From a checkpoint of a small mixture-of-experts model trained on Wikipedia.
Experts: 32 experts in each of 8 layers, a softmax router.
Training: a variant of Adam for the experts, 987M tokens, 3767 steps.
Below are experts of layer 4 (counted from 0) of a mixture-of-experts language model. Rows are named router (the router's row for the expert) and show model dimensions 240-319. Each number is 128 + 24 x the weight over its row's rms, rounded and kept within 0 to 255.
Before each expert's rows: "raises" lists some tokens whose logits its average output raises strongly, later layers aside. This comes from a sample of Wikipedia text that the model never trained on.

# expert 30
raises: ") |  |", ");", ") was", ")===", "; | ", ") | "
router [116 111 168 130 122  97 142  87 121 137 108 155 112 117 103 136  74 170 159 151 125 104 118 128 145 119 135 154 135 130 141 167 150 131 144 122 171  94 133 117  75 131 140  77 171 116 150 122 171  84 172 121 180 114  96 171 156 130 129 154 157 113 110 114 171  96 110 116 139 106 133  98 147 102 110 162 150 137 145  52]

# expert 14
raises: " (aged ", "ary School", "'s first"
router [153 121 125 114 119 153 131  92 152 174 124 142 128 123 107 122  80 143 146 138 145 117 154 136 127 114 132 129 127 139 108 127 157 118 163  97 154 131 113 156 108 120 116 141 123 127 123 133 126  86 143 125 152  89 138 122 175 104 150 147 175 134 135 205 167 122 124 112 131 103  93  95 148 162  88 125 120  86 139 107]

# expert 26
raises: "en | ", ") | ", ") |  |", "; | ", "- Born:", " | Succeeded by"
router [110 162 173 106 117 133 151 149 101 146 136 131 130 109  83 137 111 153 140 126 140 100 139  86 144 133 166 157 108  87  98 139 156 133 129  97 131 123  94 140  96 119 128 115 135 148 142 164 110  95 105 154 151 106 103 150 146 108  98 104 116 143 169  99 168 111 158 122 163 118  81 106 129 133  99 156  86 120 137 124]

# expert 19
raises: ") |  |", ")===", ") was", "- Born:", ") | ", "en | "
router [121 150 162  97 115 117 132 105 118 133 143 135 140 109  85 107 129 183 177 135 123  85 104 135 182 149 140 145 103 117  79 154  89 153 145  84 157 151 114 117 116 126 142 144 141 178 145 158 128  80  99 171 133 128 116 118 150 129  91 117 162 111 134 129 161  87 140 137 129  88 109 124 145 117 125 157 150 102 166 136]

# expert 21
raises: "en | ", ") | ", ") |  |", "): ", ") was", " ==="
router [ 81 150 131  95 123 120 128 156 121 139 115 114 123 105  80 120 103 125 140 120 123 110 167 133 138  98 140 141  89 123 135 185 143 134 115 103 146 110 135 148 122 135 150 114 158 137 137 129 158  78 117 139 148 157 124 156 128 143 118 139 118 133 151 145 123 105 140 104  85 113 118 114 124 145 139 112 150 113 129  80]

# expert 22
raises: ") | ", "en | ", ") |  |", ");", "; | ", "- Born:"
router [ 97 148 135 130 114 115 150 139 135 159  95 137 122 123  94 141 110 160 155 166  98 136 148 146 179 105 158 145 126  90 101 176 185 123 185  93 155  93 141 163  87  78 119 103 151 180 162 172 179  82 135 125 168 113  97 102 149 127 100 142 155 150 130 126 122 137 144 157 110  97 110  98 117 159  90 112 144 116 146  84]

# expert 13
raises: "): ", "en | ", ") | ", ") |  |", "); ", "a | "
router [126 155 157 123 121 123 140 131 123 168 128 138  99 134 116 138 113 132 165 124 168 138 150 112 139 113 190 147 133  82 107 161 158 110 165  97 174 136 102 150 109 113 104 110 152 120 115 134 143  95 145 124 136 132 139 114 150 132  96 130 142 156 165 168 140 102 125 132 110 123 117 121 141 171 113  99 125 136 162 150]

# expert 23
raises: "weight", " whom", "ing=="
router [143 164 134  87 109 126  89 153 116 129 146 100 109 115 107 112 128 166 130 130 186 120 156 141 167 126 132 130 148  89 106 152 139 112 162 107 152 113 126  97  95 140 149 110 147 143 122 146 177  92 129 117 166 103 125 146 144 111 120 140 143 138 175 106 166 103 137  95 132 123 111  92 118 132 100 122 158 111 147  79]

# expert 20
raises: "==Rec", "s===", "s, the"
router [ 99 140 168  97 102 123 166 127  95 151 114 163 113 122 103 133 104 149 149 127 130 114 146 157 204 130 147 144 107 143 126 165 168  98 166 106 152  86 141 106  95 129 132 116 148 129 145 157 131  78 101 155 134 118 107 155 150 127 138 138 139 120 129  93 137 124 141 174 144 114 123  82 129 121  71 133 158 139 151 114]

# expert 27
raises: ") |  |", "- Born:", " / (", ") | ", " | Succeeded by", "en | "
router [104 129 125 136 113 143 121 136  94 112 136 134 121 122  95 179 115 132 155 188 133  92 172 107 117 112 120 142 137  88 112 123 140  97 152 120  98 140 108 147 107  88 135 100 106 140 147 134 144  78 146 123 166 159 109 121 168 114 121 124 130 147 156 170 158 118 121 103 140  93 104 127 102 131  87 150 206 131 168 110]

# expert 29
raises: "- Born:", "- Born: ", "=", "Scientific classification", "- The", "- V"
router [ 90 132 128 123  97 120 134 124 108 157 131 141 147  79 107 135 141 164 151 151 130 130 119  74 165 123 130 122 113 134 121 152 139 144 122 120 143  68 100 171 120  99 138  94 150 177 147 151 156 106 125 147 145 142 123 119 140 158  94 139 121 148 158 145 129 112 146 119 130 101  97 119  94 123 123 122 173 102 127  94]

# expert 7
raises: ") | ", " / (", ") |  |", " (aged "
router [123 149 128 130 105  94 135 157  85 184 119 113 122 116  94 152 113 143 125 123 120 102 156 145 132 120 148 112 104  97 108 147 145 124 175 117 116 125  98 160  94 106 113 110 147 146 121 121 149  90  95 113 148 138 135 122 177 130 138 148 134 140 160 119 117 111 133 109 113 124 104 125 112 118  93 122 166 114 145 112]

# expert 15
raises: "): ", "- Born:", "\")", ") | ", ");", "==="
router [ 59 142 141 117 124 138 125 164 136 135 140 135 136 113 105 126 121 135 173 167 118 103 123  94 146 116 143 118  98 108 117 142 137 132 172 127 149 115 132  94 126  97 129 109 125 166 138 152 126 100 126 118 176 122  78 126 169 101  96 137 139 105 151 160 152  99 135 117 117  99  90 127 121 150 114 131 127 124 158 146]

# expert 11
raises: ")===", " include", "; | ", "en | ", " ===", ") | "
router [ 96 163  95 114  77 142 158 112 130 156 165 150 115 113  86 142 123 136 123 116 160 129 146 164 116 126 149 132 122  75 110 133 163 114 139 106 151 109 107 152 127 117 161 141  93 178 152 156 126  84  71 139 165 119 116 107 159 125 101 155 160 147 168 125 169  96 126 126 140 159  77  70  92  71 124 159 145  95 166 112]

# expert 24
raises: " ===", ")===", ") | ", ") |  |", ") was", "s==="
router [107 152 147 120  78 104 126 143  82 142 111 178 114 114  86 149  81 177 139 111 133  95 123  94 152 133 149 172  68 143 127  94 113 158 146  99 132 122 108 160 129 115 123  96 168 150 141 167 182  79 159 151 137 140 110 140 120 135 133 166 156 104 134 140 150 122 142 102 106  97 106 100 117  72  91 102 141 130 136 161]

# expert 28
raises: ") was", "): ", " ===", "\")", " include", "- Born:"
router [132 144 171 120 114 118 125 118 112 162 124 155 118 131  93 132 111 160 190 136 129 106 143 112 122 142 167 135 126  83 107 168 134  91 149  89 169 103 143 165 128 119 128 103 130 101 156 163 142  79 104 138 153 122 144 135 138 134  96 157 142 137 151 155 119 129 137 125 120  96 100 103  96 133 116 128 162 100 143  86]

# expert 2
raises: ") |  |", ")===", ") | ", " ===", "”", "; | "
router [ 92 142 146 124  92 122 128 133 122 139 104 157 126 120  90 135  80 160 157 157 132  96 136 145 179  87 153 125  97 123  96 147 147 123 148 143 141 105 133 144 115  79 132  92 148 122 138 122 125  75 136 123 152 109 117 129 180 119 137 132 156 136 145 126 138 115 137 140 127 138 108  98 124  97 112 117 145 137 126 128]

# expert 4
raises: "en | ", " place | ", "s | "
router [109 138 170 103 103 122 117 155 118 153 114 149 139  98  76 126 120 168 143 138 121  84 113  88 174 150 136 158 115 141 135 115 151 123 155 130 127  96  95 144 113  72 142  57 159 149 110 142 134  95 140 110 154 144 124 133 170  88 110 129 125 125 149 176 175  93 149 105 152 116 110 133 107 149 120  99 150  87 151 106]

# expert 18
raises: ")===", ") |  |", ") | ", "): ", "weight", ") was"
router [108 139 119  97 141 103 120 123 131 152 135 124 129 122 101 122  90 160 159 164  95 108 140 106 149 144 157 130 101 120 111 109 137 161 146 107 180 107  98 134  93 119 115 113 149 103 146 129 162  84  98 164 176 157 105 140 167 138 107 162 115  90 140 150 162 121 115 124 130  98 129 110 175 116  97 132 158 110 132  93]

# expert 5
raises: ") | ", ") was", ") |  |"
router [105 125 158 124 108 131 108 165 129 119 110 142 130 148 110 142 132 146 166 140 130 122 134 112 170 121 144 158 121 113  88 149 143 112 132 124 154  88 125 112 110 114 131  97 151 151 145 124 148  79 112 154 139  91 142 137 161 138 157 144 131 120 120 138 148 106 156 133 131 111 105  83 142 139 125 111 152 104 144 116]

# expert 6
raises: ") was", ")===", "en | ", "): ", ") | ", ") |  |"
router [110 124 166 104 137 139 126  94  99 114 137 116 146 111 113 110 131 150 158 152 104 149 108 104 132 108 122 106 129 107 104 125 127 147 179 125 127  84  94 122  73 129 146 125 167 162 156 135 110  92 117 157 127 140  94 143 172 156 154 153 144 132 119 126 164 116 127 161 174  96  95  90 116 145 134 135 144 110 129 124]

# expert 25
raises: "en | ", " include", "ategory"
router [106 143 160 117  99 124 117 160 115 143 115 144 127 142  81 124 144 164 171 143 144 120 152  83 179  96 142 133 102  92 132 141 149 102 157 115 138  89 141 122 108 120 117  93 150 130 141 122 151  67 124 149 177 109 151 111 134 119 133 115 119 103 148 148 142 124 134 117 145 112  67 101 149 153 109 132 151 116 160 105]

# expert 0
raises: ")===", "'s first", "); ", "\")"
router [ 92 139 137  89  80  82 147 125  83 138 134 147 109  98  96 130 108 155 177 135 137  81 129 163 157 120 125 131 101 123  92 160 136 126 173 159 158  87  92 111 126 129 157 122 144 145 133 169 176  91  96 142 103 132 138  95 148 131  95 108 158 108 137 175 137 115 116 148 134 122 139 150 109 124 137 101 126 145 149 126]

# expert 3
raises: ")===", ") was", ") | ", "en | ", ") |  |", "ologist"
router [107 135 132 109 109  97 121 167 116 134 131 137 122 114  90 125  84 145 164 124 113  93 131 130 137 114 121 133 129 138  95 164 146 114 146 127 155 122 108 145  88 137  93 116 111 129 155 112 196  82 164 158 124  86  79 132 149 141 147 147 159 148 163 128 122 114 135  78 103 129  81  91 121 150 144 137 135 137 132 116]